Weights of a small mixture-of-experts language model, trained from scratch on English Wikipedia.
Size: 12 layers, width 256, vocabulary 8192, 99.7M parameters.
Training: 884M tokens, 7081 steps.
Below are experts of layer 3 (counted from 0) of a mixture-of-experts language model. Rows are named router (the router's row for the expert), up (a neuron's input weights, with its number), down (a neuron's output weights, with its number) and show model dimensions 0-255. Each number is 200 + 20 x the weight over its row's rms, rounded and kept within 0 to 999.
Before each expert's rows: a language model's description of what the expert responds to. This comes from a sample of Wikipedia text that the model never trained on.

# expert 36
What it handles: Time-course verbs, dashes. Verbs and prepositions marking when something starts, ends or changes, such as began, ended, until, before, since, joined, and dashes in date ranges.
router,187,192,236,186,218,201,188,192,196,243,194,216,253,201,211,218,169,166,219,201,181,195,188,210,206,207,222,208,222,182,197,204,181,202,223,181,191,217,206,186,174,230,196,176,195,190,212,180,173,221,250,229,206,198,190,206,195,190,182,215,245,197,214,236,219,180,192,190,180,200,206,185,190,204,224,181,175,197,198,198,182,187,187,228,214,211,172,187,186,179,199,174,171,198,177,156,180,209,223,197,183,219,182,232,225,194,183,169,193,181,194,188,181,223,185,213,173,213,207,232,209,193,243,156,236,201,212,193,250,158,177,160,198,184,176,215,205,210,184,236,188,214,217,188,211,206,219,229,216,180,189,226,186,203,227,191,199,211,206,188,214,215,210,185,186,203,202,176,208,175,222,210,216,187,183,211,198,219,234,218,197,189,225,163,182,206,198,160,196,198,205,200,198,225,191,219,190,201,202,207,207,232,227,187,181,225,242,189,217,227,218,212,171,190,189,243,171,257,181,187,207,177,180,193,186,167,217,218,173,197,193,236,223,185,216,216,240,203,198,223,222,209,207,160,174,197,195,184,179,191,172,199,204,205,211,194
up0,161,227,201,177,199,202,183,207,195,194,175,193,222,201,215,184,223,215,182,212,203,179,208,191,184,191,188,187,188,202,233,182,190,187,248,159,186,173,202,199,186,226,201,195,159,183,226,228,198,217,198,227,216,196,185,191,202,204,183,157,182,212,206,217,190,191,216,210,215,218,175,216,199,198,212,209,183,212,186,177,195,198,214,225,185,195,185,203,252,169,234,169,184,209,214,186,231,200,203,204,162,223,167,229,194,192,216,203,187,195,223,194,193,165,213,186,208,212,167,204,202,203,172,164,221,193,209,189,251,152,195,193,188,192,172,196,169,183,202,228,211,224,228,193,183,211,171,205,224,221,223,206,205,217,209,235,213,168,207,213,225,202,223,197,176,196,180,221,205,215,203,211,216,213,194,199,211,214,170,206,174,220,241,171,155,198,199,202,211,197,163,242,226,220,194,177,191,192,182,229,188,203,200,207,223,226,160,200,194,229,220,206,234,220,212,186,224,200,163,204,165,206,232,189,207,196,189,225,175,239,209,205,208,190,196,216,158,165,228,187,203,202,211,196,200,229,227,181,192,216,182,220,219,162,221,170
down0,186,191,210,208,171,175,223,196,207,214,219,218,183,226,194,225,199,197,170,215,191,222,197,175,249,220,227,206,222,216,211,180,217,199,202,243,207,219,185,206,209,216,201,210,214,188,217,221,209,184,206,198,193,209,153,190,220,206,209,196,186,224,216,239,215,210,197,172,206,204,180,186,200,198,185,169,223,165,191,194,206,182,194,212,193,249,210,200,188,179,246,166,183,222,175,220,167,213,214,212,226,204,216,191,228,245,261,202,162,161,170,176,213,231,183,211,197,191,177,216,192,185,204,205,202,195,205,201,191,205,199,209,214,208,171,220,231,220,214,205,202,222,201,214,156,206,180,215,207,205,170,193,169,211,184,176,213,181,218,190,182,201,198,228,213,192,222,156,207,202,213,231,192,172,193,203,168,162,228,203,219,162,236,168,201,195,186,210,197,185,170,200,219,160,229,211,196,236,206,199,201,165,204,180,203,204,214,218,199,196,225,219,194,199,204,204,242,214,186,171,194,230,192,180,199,196,214,180,192,222,180,148,187,213,206,220,216,217,216,146,218,201,199,198,184,161,191,186,206,178,202,191,206,170,187,221

# expert 22
What it handles: Table cells, name pieces. Spaces and pipes inside sports or statistics tables, plus inner pieces of foreign names and plurals, such as Puka, Ebenezer, Puppies.
router,241,203,224,239,165,241,161,158,197,243,194,175,170,162,164,171,227,203,216,215,205,191,182,188,162,205,185,204,216,201,214,175,180,175,215,203,196,166,220,218,205,183,157,200,201,195,195,209,212,166,168,217,204,200,212,200,213,191,197,166,182,215,195,211,197,221,213,191,211,209,205,225,202,178,219,186,207,263,165,172,188,210,188,223,197,190,255,190,179,215,199,205,180,208,200,173,200,204,218,192,211,221,187,192,220,212,196,196,201,195,183,199,175,223,213,220,192,187,229,166,175,199,203,201,186,210,206,235,224,173,220,221,222,177,191,213,192,190,175,211,188,183,183,161,224,146,212,194,191,197,208,176,202,206,212,214,173,248,214,183,194,217,180,165,174,221,188,214,187,176,196,206,203,204,207,194,198,197,177,207,221,172,197,202,208,240,194,214,171,215,229,229,212,225,226,213,215,199,184,210,221,193,209,199,235,209,224,185,243,212,189,192,202,196,208,227,170,192,216,162,185,174,221,215,218,227,160,224,218,194,197,213,164,197,198,225,198,189,217,222,190,214,194,181,202,189,193,198,183,234,201,189,182,196,211,217
up0,230,225,189,206,177,217,231,191,218,177,208,213,216,246,165,207,200,210,226,191,201,188,214,247,214,160,160,206,179,180,235,200,232,176,167,192,222,186,198,185,191,208,225,185,189,193,194,194,199,211,178,197,205,185,194,205,205,197,186,219,209,214,200,201,216,203,201,181,184,185,195,232,201,209,222,191,219,221,210,208,184,227,194,213,191,195,240,218,222,176,199,206,190,164,213,178,183,207,232,236,194,199,161,192,208,240,225,200,233,184,194,191,165,162,185,174,214,228,203,216,213,216,176,172,218,186,254,221,192,183,230,203,207,197,169,193,197,170,168,165,192,209,219,186,195,214,192,208,197,218,181,183,214,184,198,199,160,218,180,203,215,188,214,182,213,229,180,224,203,230,230,205,178,191,226,195,183,209,190,220,202,183,192,190,196,218,218,216,195,212,204,180,253,184,207,211,201,180,173,226,197,256,196,223,192,210,206,177,226,151,204,226,207,169,234,201,194,207,183,191,198,207,193,182,200,219,174,200,222,185,191,193,235,188,182,181,190,189,197,218,164,218,172,208,203,197,162,195,177,191,186,227,148,171,172,207
down0,178,181,240,218,213,191,209,184,206,165,231,160,196,202,199,221,190,193,204,223,216,233,204,206,192,200,213,151,205,192,231,206,186,199,225,216,181,181,192,173,229,203,220,208,179,168,219,209,204,181,260,193,219,206,222,191,190,189,193,177,197,216,209,223,200,178,204,193,242,215,186,203,161,202,188,197,188,218,170,194,187,204,174,230,208,224,185,182,207,201,180,236,251,167,196,174,170,218,216,214,226,203,231,241,199,160,187,154,220,181,197,179,190,199,210,198,204,194,238,213,198,204,177,208,165,205,223,212,194,196,180,193,210,183,207,186,175,211,212,184,201,180,175,206,179,245,198,214,213,206,222,219,179,212,218,205,220,215,200,190,214,199,191,206,232,177,231,180,213,190,211,184,194,177,230,192,188,212,209,207,145,202,201,190,222,212,175,193,185,207,215,194,201,228,167,228,238,206,166,226,183,188,188,212,177,177,225,222,209,169,174,180,186,211,201,215,204,235,192,186,200,179,204,238,167,197,165,225,200,192,199,232,197,217,228,215,199,171,228,181,175,194,206,189,175,225,184,200,187,213,223,182,226,218,198,175

# expert 43
What it handles: Statistics and records. Percent signs, digits and data nouns in tables and demographic text, like Record column headers, population, statistics, Register, 110.0%.
router,206,221,211,198,237,179,201,213,179,235,207,195,215,197,201,243,206,250,175,192,223,191,185,194,198,196,187,203,192,181,191,192,185,208,250,208,186,176,229,203,245,194,217,197,194,199,188,224,227,179,177,176,229,204,211,203,173,180,215,171,205,189,199,174,192,173,186,181,180,192,205,184,216,177,200,196,224,188,219,178,190,214,209,179,202,158,216,197,216,175,174,212,204,148,211,214,223,185,210,228,208,204,205,188,203,173,184,173,197,221,198,189,216,226,174,202,226,193,185,180,200,199,219,182,192,213,188,195,197,246,188,191,197,207,196,209,176,189,155,179,191,185,220,218,172,193,199,196,193,198,246,199,223,192,173,241,210,221,225,220,207,202,239,234,210,153,228,233,181,245,182,218,161,206,204,193,213,189,190,222,186,196,229,204,211,223,169,176,200,202,205,191,196,219,202,238,176,231,186,211,190,187,199,209,225,207,202,214,225,211,215,211,191,180,147,187,224,203,197,187,201,192,213,206,195,194,192,227,219,179,248,189,201,235,198,193,174,193,210,191,167,246,190,174,196,176,191,216,172,184,178,221,199,216,150,187
up0,198,166,202,227,191,175,162,173,189,204,189,201,176,184,185,220,185,206,184,203,212,211,211,183,213,173,173,191,216,238,214,162,191,223,202,188,238,243,222,206,206,206,202,212,177,190,195,218,194,184,174,188,191,203,236,223,185,185,204,202,187,204,176,191,213,189,189,224,193,190,213,197,232,210,173,208,195,183,249,173,191,194,196,212,183,205,216,179,188,205,199,218,206,199,207,193,214,213,208,238,225,196,230,185,206,207,179,164,194,187,206,206,219,231,195,188,235,203,208,219,204,209,223,208,200,216,180,167,182,216,177,223,200,201,212,205,181,210,217,220,230,162,211,258,167,200,223,199,209,207,187,168,205,182,206,203,223,179,182,185,175,186,198,213,187,231,176,199,193,189,193,192,194,228,203,172,224,208,194,190,197,191,200,185,189,234,181,202,171,220,179,207,159,164,200,238,169,217,183,214,185,232,190,198,240,210,236,203,182,180,177,239,166,227,172,188,182,185,236,217,206,225,191,212,183,230,185,227,216,212,219,190,141,202,240,200,221,219,191,206,169,202,183,216,221,151,173,183,211,189,201,246,183,175,218,203
down0,157,184,170,162,189,180,193,215,244,180,202,192,202,206,185,202,178,206,184,204,191,190,207,143,217,208,221,173,236,232,188,192,201,213,173,183,162,187,206,177,196,180,187,176,179,225,195,199,217,189,220,171,224,232,185,191,193,169,199,199,217,164,211,222,183,207,231,215,203,216,216,200,206,180,182,198,200,209,189,222,232,169,192,180,197,214,202,211,192,194,234,223,184,198,204,222,222,221,211,195,199,185,221,192,191,175,170,188,209,204,202,234,201,219,204,201,216,180,214,200,187,230,245,188,187,173,201,219,217,201,200,194,194,192,207,227,162,183,196,195,218,228,159,236,184,210,194,181,195,218,177,194,200,208,218,194,243,177,199,196,202,182,218,227,190,207,204,206,194,249,168,181,157,240,213,194,208,213,195,206,207,179,257,169,215,215,191,195,233,184,234,205,196,220,198,219,205,238,206,180,221,191,167,203,213,204,167,194,202,185,191,210,186,138,196,204,156,212,206,227,237,186,214,202,176,196,202,213,215,210,206,195,182,231,171,213,164,185,221,209,184,214,184,232,187,202,177,206,218,196,180,168,202,190,228,214

# expert 23
What it handles: Politics and institutions. Nouns for government, politics and institutions in prose and headings, such as Politics, Party, state, School, government, parliament.
router,199,207,220,213,213,204,184,155,232,217,197,200,205,193,207,165,206,211,167,200,215,181,184,202,220,188,169,187,199,169,208,206,242,230,209,215,194,221,213,189,176,203,227,186,205,200,216,203,215,204,168,179,209,209,161,201,212,190,222,206,200,207,223,185,193,205,217,208,208,203,198,221,224,207,176,210,193,169,194,197,204,219,184,244,206,174,223,194,210,235,191,229,201,164,202,210,196,195,174,195,226,208,217,217,257,167,208,195,170,194,178,196,214,226,175,218,219,193,178,233,223,200,195,204,165,180,183,202,193,180,179,187,182,185,220,217,186,228,200,194,210,174,190,190,188,200,170,147,181,166,181,209,208,202,206,208,181,219,193,200,225,184,231,183,208,145,206,213,175,192,185,247,168,205,189,200,151,172,215,220,207,180,208,177,207,216,217,190,179,221,188,178,199,162,220,234,185,211,181,226,184,214,179,196,177,195,213,159,205,224,175,192,201,230,219,218,226,196,215,197,208,200,174,207,191,166,204,226,173,218,222,206,243,226,231,188,237,197,164,188,194,229,175,197,217,196,198,194,219,194,195,244,197,184,240,186
up0,220,162,229,197,186,202,192,173,232,196,229,196,204,199,194,179,210,198,200,184,199,233,208,181,180,181,186,212,216,188,195,187,196,231,212,170,227,170,213,180,202,216,180,197,195,170,197,175,210,221,210,216,210,211,184,199,217,213,210,231,218,215,182,194,205,198,206,178,189,220,209,215,212,204,167,215,203,160,217,191,176,220,150,201,177,213,207,186,210,167,173,223,204,205,208,191,181,192,202,189,235,165,217,199,199,227,205,205,188,206,179,160,232,204,180,258,167,215,173,200,171,201,182,198,171,182,211,186,191,188,222,220,193,169,207,203,175,211,235,189,210,223,195,192,221,201,202,183,235,242,152,242,202,225,241,189,189,218,201,222,219,170,209,201,200,187,189,239,180,218,208,180,195,189,203,206,206,218,202,199,213,177,171,181,191,203,207,196,193,204,209,210,201,176,207,181,204,232,228,198,195,209,196,171,222,162,213,171,195,202,173,202,206,215,201,228,193,228,226,201,204,206,205,193,179,195,195,224,189,228,161,182,180,191,180,224,246,175,177,202,193,229,182,227,248,209,185,208,248,158,182,227,190,193,227,156
down0,196,204,210,176,188,234,195,192,189,187,159,205,257,179,226,214,230,175,208,193,203,209,211,184,176,230,206,193,183,169,209,217,210,199,225,219,190,188,199,223,185,234,212,210,210,230,209,221,194,194,198,204,193,214,186,236,236,186,230,177,211,196,206,170,203,195,236,178,172,185,181,185,197,169,238,201,174,192,219,185,200,218,225,240,205,205,191,207,209,181,171,207,233,224,222,243,208,213,211,192,209,171,193,221,185,227,196,189,196,227,199,209,176,231,184,181,259,181,157,208,209,220,236,224,209,213,159,219,218,214,198,202,194,208,206,191,212,221,200,159,187,216,191,194,184,201,190,147,175,192,212,215,192,167,183,212,174,220,197,184,161,156,227,195,178,204,198,224,178,234,194,188,209,217,201,185,207,182,211,177,172,221,202,226,204,178,159,213,227,184,197,183,159,225,209,187,203,184,191,224,212,194,207,164,192,204,180,200,191,168,184,210,221,209,184,207,200,190,190,193,186,199,223,224,223,209,199,203,205,179,192,219,183,162,163,204,186,185,189,170,211,224,203,222,194,209,239,207,190,156,203,211,220,183,210,203

# expert 8
What it handles: Table digits, rare name pieces. Spaces and digits in table cells and years, slash separators, and odd name pieces like kh in Lakh, Bosnia, Qajar.
router,191,200,199,206,181,198,204,214,187,214,190,194,234,197,175,176,193,209,207,220,221,242,171,196,196,183,173,195,201,184,213,204,167,211,243,223,173,169,166,184,208,202,203,225,223,213,214,211,176,163,212,164,175,182,210,206,200,213,174,210,227,206,170,205,187,226,168,179,204,204,203,219,217,175,215,178,183,248,177,172,220,181,221,195,193,211,214,152,233,204,212,218,182,223,211,192,201,231,203,201,207,189,231,210,156,164,200,197,225,207,202,191,214,180,191,181,167,194,202,201,202,213,215,182,193,185,190,188,229,161,223,199,188,227,225,190,184,224,208,216,190,227,192,226,224,168,198,190,191,222,205,192,194,196,203,237,204,172,202,182,173,175,167,233,209,183,208,217,192,226,187,162,182,212,207,215,185,165,201,221,189,190,174,165,219,204,185,233,192,231,216,203,193,202,230,242,203,202,211,246,150,192,197,205,218,179,241,211,183,197,203,190,207,212,176,193,176,172,224,191,192,240,224,181,167,195,185,176,214,203,188,216,235,209,201,236,200,173,213,230,207,212,203,213,189,159,209,191,190,179,210,211,198,227,198,179
up0,185,193,202,154,202,193,173,193,215,206,207,197,195,198,182,193,192,236,178,172,212,211,166,181,226,197,190,205,205,217,180,151,224,195,217,171,187,189,229,191,191,196,208,173,180,188,215,198,165,168,205,161,204,194,153,223,186,184,191,231,199,175,216,209,158,235,209,174,192,181,169,181,210,191,195,195,207,213,196,182,214,191,236,158,168,198,194,179,211,208,195,186,186,196,198,180,199,204,210,182,186,206,230,208,159,214,194,226,197,202,197,177,173,220,213,200,201,189,198,237,174,177,207,222,216,192,212,224,237,197,231,186,220,225,207,198,216,211,220,228,176,197,221,209,208,199,198,210,180,172,214,194,211,219,203,212,228,221,191,171,176,183,248,241,181,224,180,233,178,237,169,148,177,228,209,207,211,221,170,216,228,188,201,182,198,168,199,209,193,210,187,211,213,187,223,221,197,201,193,195,184,218,194,175,217,186,235,179,212,251,203,197,185,196,187,200,231,180,193,197,193,236,220,201,204,215,200,195,194,240,200,151,208,210,187,205,193,234,216,223,219,214,222,231,174,197,242,207,193,209,176,225,191,169,213,195
down0,199,173,196,182,231,182,184,195,238,202,197,209,216,225,191,192,187,185,139,200,193,211,201,197,222,188,216,203,232,230,172,220,197,224,189,169,220,223,213,154,177,200,187,225,238,207,223,191,194,203,198,210,188,216,215,184,197,178,182,203,186,183,187,195,193,199,212,247,222,214,201,198,215,221,230,160,185,185,246,205,219,244,176,201,220,178,207,171,218,198,199,196,193,202,172,217,179,209,217,159,161,199,205,233,200,218,197,201,196,196,167,181,173,227,178,213,210,194,198,201,190,173,214,205,202,175,189,197,196,203,196,219,202,153,216,185,213,203,227,208,196,205,208,207,199,211,158,217,226,233,210,183,211,167,193,150,185,217,221,204,195,236,210,215,207,183,199,194,223,225,198,171,190,228,215,234,190,184,204,177,185,223,174,199,228,168,203,204,199,189,198,224,222,209,186,222,198,213,158,197,168,189,201,217,224,172,201,209,201,233,208,222,196,212,200,221,170,199,178,176,228,201,189,213,216,202,199,196,175,202,218,200,215,187,140,231,232,215,221,216,188,217,150,207,169,190,204,189,195,165,230,159,207,203,200,185

# expert 14
What it handles: Digits inside numbers. Non-initial digits in scores, years, ISBNs, times and table figures, such as 6–7(5–7), 1880, 3:59; also And.
router,190,183,225,177,214,195,193,207,199,219,212,219,207,199,197,229,214,213,212,216,215,211,190,208,220,178,197,194,229,189,208,198,172,184,231,240,197,226,209,175,193,185,186,196,169,177,177,175,247,217,192,199,174,176,211,207,198,188,198,199,179,187,195,252,205,178,198,199,227,216,207,149,216,227,196,188,201,230,197,150,193,214,223,194,183,228,176,177,196,183,194,142,227,197,219,198,191,183,192,226,188,191,200,205,197,187,155,165,187,226,181,184,220,186,196,184,185,196,194,241,229,203,173,185,194,188,197,224,244,214,176,209,238,194,205,180,220,195,199,194,217,181,191,193,196,219,212,217,196,198,158,194,224,223,178,228,200,234,197,202,190,220,210,195,236,178,170,196,202,224,168,188,208,197,241,181,188,219,236,205,221,201,191,213,172,215,184,197,260,208,208,193,220,210,197,228,189,143,242,168,220,226,211,207,207,222,208,203,166,231,183,208,201,170,158,196,217,229,198,221,200,205,222,200,209,166,176,189,165,187,165,204,216,220,174,193,206,179,201,196,227,203,202,199,192,192,210,215,200,201,190,193,204,176,183,198
up0,203,198,189,209,192,199,205,203,180,195,196,236,221,214,184,164,195,219,212,235,172,224,214,190,205,175,187,164,210,195,226,190,189,229,207,219,228,141,219,207,210,170,200,184,186,214,208,201,219,194,214,201,217,222,205,205,197,221,171,228,217,191,182,196,187,198,188,220,207,198,209,229,210,206,196,215,210,204,226,155,210,204,215,178,177,187,173,175,195,194,220,199,200,177,204,238,211,187,176,192,178,192,189,201,178,205,184,202,202,187,254,153,227,205,219,183,183,197,227,201,188,214,223,183,236,200,191,185,216,198,179,195,211,193,198,170,198,200,189,212,135,153,182,196,199,236,221,172,223,157,188,201,220,200,211,225,196,206,203,186,215,200,173,198,210,168,190,208,187,213,186,193,174,237,197,209,210,211,202,228,200,211,206,181,161,182,217,180,197,182,210,201,193,209,210,234,243,141,232,226,181,182,201,219,184,189,202,203,192,194,234,210,202,207,181,181,182,202,233,188,197,193,239,202,212,201,213,153,217,232,180,200,188,227,215,212,182,177,178,195,199,262,220,204,188,181,195,210,187,214,155,212,236,201,223,224
down0,151,231,224,198,190,183,220,190,203,214,215,175,209,231,197,197,174,189,190,180,241,224,230,228,182,200,204,202,211,222,190,233,202,195,205,161,208,191,178,212,202,190,176,201,217,176,188,205,206,212,188,187,182,197,175,220,205,210,211,194,185,198,160,247,215,189,198,211,187,218,195,165,174,219,200,191,170,214,218,220,210,199,187,176,218,205,203,216,179,186,242,175,214,239,197,200,188,211,221,184,203,176,199,204,203,217,216,223,209,191,212,177,207,189,234,242,203,237,202,191,201,243,174,195,205,209,160,190,216,208,172,223,218,188,185,192,208,170,190,199,174,195,231,184,184,202,210,186,223,192,189,213,185,218,205,198,207,149,194,200,205,181,195,217,223,228,159,188,189,225,178,201,223,151,198,207,217,219,188,167,200,190,196,197,191,197,212,188,204,225,220,236,202,227,230,209,176,246,256,182,180,217,222,206,186,182,167,191,192,196,196,216,217,189,217,178,165,209,201,218,192,210,221,212,188,204,209,186,230,224,203,213,194,191,180,178,224,184,229,166,184,163,249,173,187,186,191,176,221,164,177,167,208,196,222,232

# expert 25
What it handles: Temporal and locative prepositions. Prepositions and conjunctions like in, after, when, during, until, before at clause starts, plus the piece pon in Upon, Postponement.
router,181,192,209,178,198,161,228,185,220,216,188,195,221,175,190,180,223,149,200,226,207,201,184,222,168,188,197,215,203,225,193,204,194,202,213,156,185,212,208,196,202,192,174,195,194,211,198,199,176,241,181,238,189,193,197,210,207,189,180,206,224,189,217,196,193,178,186,207,181,222,208,196,196,211,212,159,172,183,191,210,217,248,215,231,223,222,190,194,214,172,196,158,179,221,214,212,157,208,198,230,182,225,204,218,176,189,226,195,220,193,234,193,184,218,203,209,181,200,227,225,201,171,206,223,205,221,181,186,176,173,198,208,199,185,185,195,191,209,235,186,200,186,177,182,175,238,188,198,208,229,173,201,217,187,225,200,168,212,210,157,202,170,148,179,209,205,192,176,217,192,170,201,241,192,190,193,212,188,207,235,204,203,169,225,200,212,163,242,184,218,204,186,214,220,198,184,178,185,194,199,181,244,212,184,180,186,213,212,210,188,230,201,167,214,188,207,225,211,206,207,192,199,218,214,224,180,224,233,214,211,217,228,215,197,236,163,214,253,202,212,177,172,200,173,201,211,204,205,194,216,144,220,225,223,178,186
up0,187,211,195,201,217,208,193,174,268,176,219,170,236,189,182,187,168,188,207,196,203,175,249,227,206,194,190,179,205,209,215,185,201,200,220,171,223,223,190,230,209,247,199,194,187,192,242,195,199,226,181,196,203,186,194,228,218,194,166,235,226,181,240,182,209,199,177,198,202,187,181,224,196,206,238,197,202,217,192,212,228,215,208,225,215,178,180,197,172,163,224,229,227,185,200,161,189,182,221,214,206,184,213,210,180,211,234,231,188,196,194,203,191,194,154,180,194,223,219,203,197,191,209,194,188,202,185,196,197,212,175,196,229,201,205,192,190,221,216,208,188,207,177,192,205,198,167,199,219,239,201,171,216,192,186,210,162,225,198,213,204,177,193,189,212,184,202,201,204,194,210,189,218,217,211,214,212,213,200,206,172,203,228,179,190,193,175,196,222,182,214,226,205,154,227,165,174,219,220,203,214,219,226,216,256,218,225,194,200,162,210,223,201,232,179,178,198,193,216,197,193,184,163,232,204,170,248,227,180,199,232,183,182,164,178,166,230,193,181,209,217,189,187,205,221,219,224,217,187,204,198,203,167,187,204,185
down0,201,189,204,195,229,196,187,216,207,168,187,194,241,189,219,180,215,179,155,226,223,199,201,192,189,213,168,211,178,192,159,220,208,210,214,213,219,191,209,196,190,216,218,167,193,194,203,199,224,229,231,184,220,191,205,191,203,189,217,234,224,250,180,226,199,187,183,186,230,193,197,191,199,220,226,197,215,163,206,199,151,204,245,168,224,239,220,174,208,198,187,188,196,184,185,192,218,188,211,192,180,207,165,180,190,201,203,201,169,212,204,229,228,193,172,207,216,213,236,235,194,202,205,236,183,206,200,227,226,186,180,198,213,198,233,206,192,165,183,230,161,215,191,170,167,210,173,211,212,204,238,213,198,176,199,190,201,189,227,210,217,226,194,199,221,183,199,211,171,196,253,200,177,189,155,160,169,205,171,186,214,221,196,194,187,196,186,180,162,207,191,180,213,186,199,217,204,197,202,187,192,205,185,190,199,170,206,187,196,221,231,160,195,205,175,214,211,215,171,246,207,202,227,213,165,199,180,192,208,186,213,211,203,204,171,175,194,203,173,163,206,177,193,184,221,198,206,204,238,207,236,211,200,197,225,242

# expert 11
What it handles: Names and place words. Capitalized first names and place or nationality words in lists and prose, such as John, American, York, Jerusalem, British.
router,192,212,195,151,186,195,191,173,189,185,194,200,194,200,175,209,211,210,163,192,195,202,191,220,230,181,182,197,186,205,191,198,242,174,192,218,172,145,203,222,217,218,229,205,253,226,205,195,243,191,175,199,197,213,209,230,179,214,181,234,218,202,205,166,218,209,209,208,205,218,199,209,196,223,193,227,217,233,165,190,230,188,174,204,210,172,225,175,177,196,219,171,172,200,205,182,224,205,173,212,239,188,219,205,235,185,206,219,162,204,199,228,224,189,230,221,203,168,189,223,214,196,215,205,186,199,195,163,200,176,182,206,193,194,162,219,198,198,202,212,193,202,176,216,225,151,194,221,167,199,220,212,179,198,231,229,184,248,183,158,209,186,204,193,221,196,180,213,219,209,186,223,180,204,205,198,178,225,181,244,198,165,221,194,221,184,215,211,210,190,215,193,204,201,187,241,220,204,232,154,182,185,182,192,233,188,215,224,211,191,193,201,196,191,204,210,237,197,212,210,218,184,212,194,195,173,206,230,159,189,206,168,204,171,225,212,173,207,207,208,214,182,182,217,201,219,166,210,185,223,174,225,199,181,210,203
up0,204,169,170,210,202,217,226,162,230,197,211,185,205,243,195,225,202,201,160,212,176,164,193,181,210,183,179,202,153,201,164,193,220,212,207,191,198,167,217,180,187,204,172,144,216,184,233,216,189,163,167,233,194,190,175,198,179,204,206,174,203,206,144,183,223,224,236,188,225,171,183,203,216,207,220,197,200,221,233,212,205,172,187,223,202,182,215,221,190,199,266,223,214,199,199,227,174,220,199,189,233,222,208,200,232,183,164,200,173,195,197,221,237,188,204,228,179,169,191,208,212,192,175,195,230,167,206,188,217,218,176,230,198,201,190,202,185,228,216,188,230,219,214,197,212,199,213,196,229,218,220,195,181,195,201,187,185,189,164,209,217,189,228,226,209,186,191,178,196,188,183,186,201,210,197,173,207,181,224,214,164,204,237,200,185,190,192,201,193,188,194,191,223,186,212,227,188,199,225,206,226,195,179,199,213,193,207,190,200,187,163,205,217,192,200,240,218,222,185,215,188,187,196,212,209,215,168,205,192,190,230,165,195,198,189,192,205,195,171,205,258,210,219,211,203,181,199,185,210,218,237,182,189,216,180,207
down0,237,178,193,208,209,232,219,169,163,214,180,221,225,175,220,218,220,155,222,207,182,210,203,196,202,181,233,203,164,185,163,195,192,181,206,213,214,214,204,169,203,196,202,183,196,216,185,183,196,203,197,182,189,177,177,185,243,199,181,200,211,193,231,192,171,190,211,170,193,225,235,208,171,203,193,224,180,199,190,239,218,206,194,212,207,169,188,216,218,189,195,186,218,194,221,192,212,205,223,189,210,213,226,152,232,234,198,216,210,184,236,198,217,183,200,225,224,209,218,192,205,208,171,189,224,173,206,199,175,178,228,232,196,219,205,179,183,196,213,213,212,223,192,197,203,212,226,193,188,217,191,226,198,210,192,175,205,158,190,212,200,169,223,212,195,206,222,191,172,194,196,223,179,176,171,176,219,202,178,185,228,195,188,236,223,198,193,194,194,214,182,204,179,169,199,224,231,205,207,199,180,193,220,235,226,199,218,149,197,240,207,237,197,177,178,202,221,207,196,208,176,192,156,217,190,170,154,186,222,212,200,236,200,223,200,198,200,212,209,212,235,220,195,131,171,197,203,174,183,201,214,182,228,174,176,217

# expert 28
What it handles: Digits inside numbers. Single digits in the middle or end of multi-digit numbers, such as model numbers, scores and measurements (C-130, V18, Interstate 10).
router,220,162,206,189,229,234,186,205,196,213,200,199,207,213,189,211,210,181,217,214,201,190,206,205,192,177,179,207,288,191,214,189,188,200,194,220,190,183,213,172,172,170,185,207,195,188,200,187,212,226,177,210,179,215,190,201,194,197,198,221,183,194,181,203,209,195,188,190,214,183,188,210,213,220,204,217,187,208,198,210,213,204,219,207,198,218,187,172,187,139,202,163,211,209,211,222,190,234,210,197,208,181,165,200,221,198,158,195,202,210,184,192,181,196,191,172,181,199,196,236,224,198,182,199,168,202,173,157,215,217,189,193,215,231,198,185,228,189,194,249,209,211,222,221,189,195,219,205,210,171,177,198,223,221,170,211,205,214,222,212,190,189,203,202,258,180,171,173,212,230,184,187,231,211,226,183,200,227,205,205,225,192,208,200,153,206,207,217,234,227,192,193,211,207,214,210,205,170,254,202,220,201,179,240,192,198,213,216,173,232,179,219,204,186,170,187,225,187,197,226,203,218,203,195,206,198,158,173,172,193,176,195,194,194,173,211,191,184,239,167,208,185,199,205,195,198,197,270,195,202,166,194,194,174,164,217
up0,231,201,174,239,156,179,188,193,206,192,231,217,198,193,226,161,206,170,224,204,230,194,207,186,254,228,208,195,183,233,221,182,202,205,222,213,214,245,209,185,216,200,172,169,233,190,211,213,227,203,217,195,216,203,169,199,197,226,218,206,218,198,214,223,207,216,214,208,196,208,212,215,210,172,225,203,237,183,200,211,185,224,215,216,192,204,226,203,170,219,189,194,164,169,229,192,190,246,216,178,188,230,201,164,209,217,199,205,182,186,230,215,185,185,217,169,187,211,195,215,192,187,168,198,195,190,163,201,205,184,177,154,203,169,229,227,184,209,205,188,230,226,151,204,201,194,176,187,179,218,211,212,209,163,239,240,197,178,190,196,193,184,215,214,204,182,198,196,216,221,227,207,212,223,190,183,199,178,199,202,191,201,201,166,177,179,188,166,217,218,203,211,205,213,191,191,219,187,174,214,180,194,225,207,173,180,189,167,178,216,198,199,229,212,185,213,219,164,161,196,201,174,192,231,196,161,206,179,191,169,188,157,162,196,228,194,211,205,191,183,183,194,178,220,180,219,195,206,192,215,201,166,204,225,231,204
down0,189,202,215,178,232,211,219,151,227,225,220,202,232,184,208,202,221,180,211,174,181,229,226,179,226,173,205,207,242,228,198,212,240,192,206,176,187,195,217,182,194,225,197,172,222,213,225,216,203,209,244,187,229,175,198,191,236,186,192,199,207,222,197,210,174,223,167,215,221,188,228,188,236,198,188,212,217,184,220,180,183,200,183,217,192,203,208,196,194,205,205,153,199,200,230,168,198,231,170,180,204,185,211,187,189,224,195,163,171,207,212,185,188,174,186,186,178,177,219,202,233,173,187,210,183,218,207,179,229,230,205,171,225,202,216,225,205,205,208,216,192,203,182,185,180,195,200,170,177,194,204,203,203,235,201,211,151,210,200,212,156,210,198,224,189,155,198,193,226,187,207,194,232,228,204,236,208,196,180,230,232,195,204,198,202,158,208,190,218,194,189,201,201,181,195,180,183,167,174,182,165,202,166,156,202,191,196,210,214,201,188,217,241,238,182,183,204,239,202,164,170,213,189,203,187,220,187,231,209,219,198,193,196,183,206,194,217,219,221,180,222,201,210,173,211,219,185,192,200,182,218,205,207,197,169,158